config.yaml
n_layer: 11
d_model: 256
n_experts: 128
experts_per_token: 8
d_shared_expert: 0
moe_layers: [0, 1, 2, 3, 4, 5, 6, 7, 8, 9, 10]
router_score: "softmax"
normalize_top_k: false
balance_loss: 0.00221
balance_bias: false
router_cosine_scale: 14.0
beta1: 0.9
batch_tokens: 65536
seq_len: 256
train_tokens: 428400000
Below are experts of layer 2 (counted from 0) of a mixture-of-experts language model. Rows are named up (a neuron's input weights, with its number) and show model dimensions 0-255. Each number is 128 + 24 x the weight over its row's rms, rounded and kept within 0 to 255. Numbers have three digits each.
Before each expert's rows: "mostly gets" lists some tokens that are sent to it at least half of the time. This comes from a sample of Wikipedia text that the model never trained on.

# expert 91
mostly gets: " le", " mi", " sq", " we", " j", " she"
up0:131157133120133167107135106132163180140150145094160165120157085105147155099125090114136155122139139116122110103133138177132119117064135152132121124154127078125143103104132154132173167142104124094132143166151169160146098130157140130126130143170118119144132121120135112139156118141136077131063142122093135111118177155124112158107095126143153179104149124126075112149144147132119120094126151119127111127137101156154137132147112123139174110162107119111132151119098076139145136122101142108172116156103089096144102115096092087172111112100095147105155117125135140137106155114099097144128127119135143161131145097137122127126163106115138166091177121153154131082124138128139131145127160162184129100130138136139117133147133086113139096169135103136138137136177106133150064162098146

# expert 117
mostly gets: " called", " R", " J", " www", " name", " P"
up0:136100138126129097134100101139120137137166094102147129106150156159133141085137125163177157083096113152108111137129124095122128138157103086113163158094112131189120127195157134107143160158135112173125119157129151128145130115151126134103137133156099105117095091101126136139085146142163150153140101105137180108139145138138149094165139134109144134115139118128155175140122131100157117134090127169140115182151167142093110149155116162136135127123093161107119100108168177113147159118133124149109131128178099142097122115112160103118126147168189101106111215118096091171141134119156120157133133143142121091092105109142103142154127148115127132152129120109162131134133130121156142135115146110148089099132160142110138133094142104135124099167120096125130110132106161103143114110103107

# expert 72
mostly gets: "/a", " car", " re", "AM", " f", " engine"
up0:113119110171113112141130129131110111121130164175144156146157121133144164179129114116095112108094123132100096165131133149144151170107163099164100143115132108062155117157150122110107138093077149141158128101139090113125132130159164149138142114068100147136112158149113107125142114109122127130113113125118064133119114165093122165190124144125140140114108121126123110096122152155159121127103136138123089100093134134144167128151135096146117141140118100118115088123158147133096091138157113146077138117174091093103142138117144127157157150095124150123134145161137133075113142102157130130105113123104123053105115130125119099144111155154144092085133158137125133096106103122132112158147136171118094128146085155136143148157116138151152102117121102105168182149110146145107105105086108

# expert 116
mostly gets: " there", " following", " later", " same", " before", " early"
up0:123122140122098136120111164101161123129129149164121153172108161138115136131135105130135125102163109070106176129123129116055109136083105108160155113139121111124149083136115123113113147133144102131099076101158146137141082117107168165143122103131120146189131082127145111127143117095172125142163146155081135136178112161156120106146108112136146165132085085116114146110121134096106110123114115109153172138138120142130103104100123119098144109133113108122111103135123182128123121215131126121137165107138157122136129132130076133137120154101156077082126112076132118136172142120103120132147111105125133122154098102143153155115120142157111151112146116088095154123138131133133130116122098142134103097109140137161158151150089148100091134121145167133081120149164116102118157103151112

# expert 126
mostly gets: "-w", "-m", "ung", "-f"
up0:157131112123162105094138110123096117134118114137167159136146121148110156114118111081125133086133103157122103120132134121146077101134121136073166134152147149128128135134099102140120125141136135113155117159124111149121083159159138129117134152125125124126084126104107076109124122117155142132128123150088127172104098137123174113133142120115097164139085110171138144095146150101110110161144116116125125116157170119113110114134127133108127112123112130141129109105173129118140108123099124168103080110163118132110143154140123141138114150117096130065124170142126108171101157134099126175087159101177084116120151107167093107148147096174144127136100091170198167098147124169122124163096133150087114143171097134120114160132119141090115079112132159085166143146145179141138140125116150

# expert 71
mostly gets: " such", " under", " re", " including", " included", " used"
up0:170150133091114122103108150149137123151166121150132094141144136128134098114158155146106126133135131116114103142154121152071125122124159107130096141103122161133168101116136143161175120114134123107100136129113111121118129105144133156117104102119108113119103146156154153144103100113120153118121157134134131166118143109094104149123164110135114103137122201123145131101119121202115142082151101121102121126109135105162151161109085105120216202125102134105084115138138162158101112143127129143152135128104144122135140112186146153187112164098135147098115149095129088106134164130150098077142146112099155114115116089107162109177138097162127127092084103117105164170133146112131093149110125161137123140113141104115107130155143145121105124131169111113135153131150111158128119133162146

# expert 29
mostly gets: " held", " main", " —;", " played", " time", " top"
up0:122138158158127128120172146141079127120152137182153163124170123121123140106154088154104109144182162130115082124152105129126135152135129088138119123130151157139164104127127174145146105170127144113114109152136123119136130148063090167158125125110149097119107112127116116139150139123145144113169113125101090120149146140119129112155145087119147080139131114117126107123115127123156110080115171102156095128145087134116121089093122129112136143151143103125162134116116129139158098132107104131099171107146104080147127099155145093137093120101160121124148187088118110161151134165128130137139160128109164126109123073125152135164137081141113136155120088102108140142081145123125112138153093154131148127070115140122130137186138134093151162115123116128132091135172179160107129074106135

# expert 97
mostly gets: " Is", "',", "а", "Area", "en", "ss"
up0:117149113129135166093121129153137159111153094144090115121124168135137106106115155151092120149143149141114132181135128118128092133085142096083151125108127115113079080132098127135157123077172136135163097163148099115099142152122128142116114128117125098122142110143108127165114124171127129117117142126127140143157143162163160135107121157104106116166132115121141090145131118134149092156175162096069124127136154099140098134182105119108125135151131150099149140113120138102149165111173105140104103158127140122159165223124178095142113153077145146135128145116136109124128126139100142163154121124114164152117128130152154153135125141060105096118128171142145147119104123171141184134149102121160125133135129136141161145125110131097117172122098112118105122155092109089109134162120124

# expert 35
mostly gets: " later", " history", " further", " Later", " FW", " earlier"
up0:161138099139179124131138150131151099159179151094159146115149089162105151106119162105147146158108105178106112134130104070166150129161118133147128121107090109080125158152123095116159118101152115142131144109125127111106123085155108116161143150102146124133124104175106107111127130150114129141106117147122133122131140112107141074117158109106130177099129106176151111111145113179144108149110112128128119140110151149117119137120104147136107149114120150117140146169163102099113152131170112156108117099175159169123146141111143089136106105161115125101154119151169132106098157114145133119120139079117082100148099154147107108099188081113130170109131148171144079097108094130122118132114155166106143163129111146152091122103124147104089094168115126108122151114157167148136112137138137

# expert 77
mostly gets: " received", " won", " took", " published", " went", " opened"
up0:122149133141117128076100133150130120093106112160160113136121114081155108167141110114097107126107165126114132139080119090098112133167113083108119127144159092125163143125112160125123120133138134100131151108171121146128140163117148113132124145137180106141149157147103134091106162060148129143101153112107099140086123124145159107148138097107144116070110111133159124141081083138104148158171150081141109140154104134104091122128131105163128134110168121095112163126123127071142099124122138116166130113136126107101145138136061129168088117104123115161096198115109124150134109075145168123117128146124120123167116132151127157117122142147142133144101116096136159150137137120161121105102117125108124092094140151102117166121107154079108163075144127134117116111117105151104156120111101

# expert 34
mostly gets: " h", " g", "idae", " mon", "oph", " gl"
up0:117142127124098102155143114080132147133120126164148165134121151098140116118111122109118157127160112104143124090168087099153142110131068113076132145118103134116154139156138116102129144106115159145156143136142126134130122144155126193110135139203104157146152103102145120088108146118152084155136129159144145095154122115132101125101100110157121118140153110091096113118128172098119146105134152111123123142184126150157175132139120141124104144151174100144141147134150139114099142106103093169144148115118113148114109095125098093128125128116101078132129119137114145157142149097113114131097095125164097139135130120131170155148120149113123136145134090093107185147117103133192119128096134146142158119117156140112114131141050171139143163154076131151098126148066127109141113154116102

# expert 14
mostly gets: " process", " plant", "asc", "ill", " Domin", " path"
up0:154150123105123089125125138100138096128118137094123130173074136080118119151123122145103132103165095111116098122119100139116129118091127176097118087086176109086114104138107140111098097086129118145111147145130083127153104162101133126157137104112182137085131106136119095160101160116119125172117092141136134138114133080142150174117109143109139109135128129122143141140124178143158132119096143151136137106130126162137133153110160136168126134133177122100136122150141091114157110108127132083126151132140124093138162119126157146128135158110177191104167097152140142176156115154108073127144117152112147120126138132136146162155142141109122140147165111131123128134138134099121112127118139182135095193137091133145109102136093123179139138117113153157155121153138158054132116092134139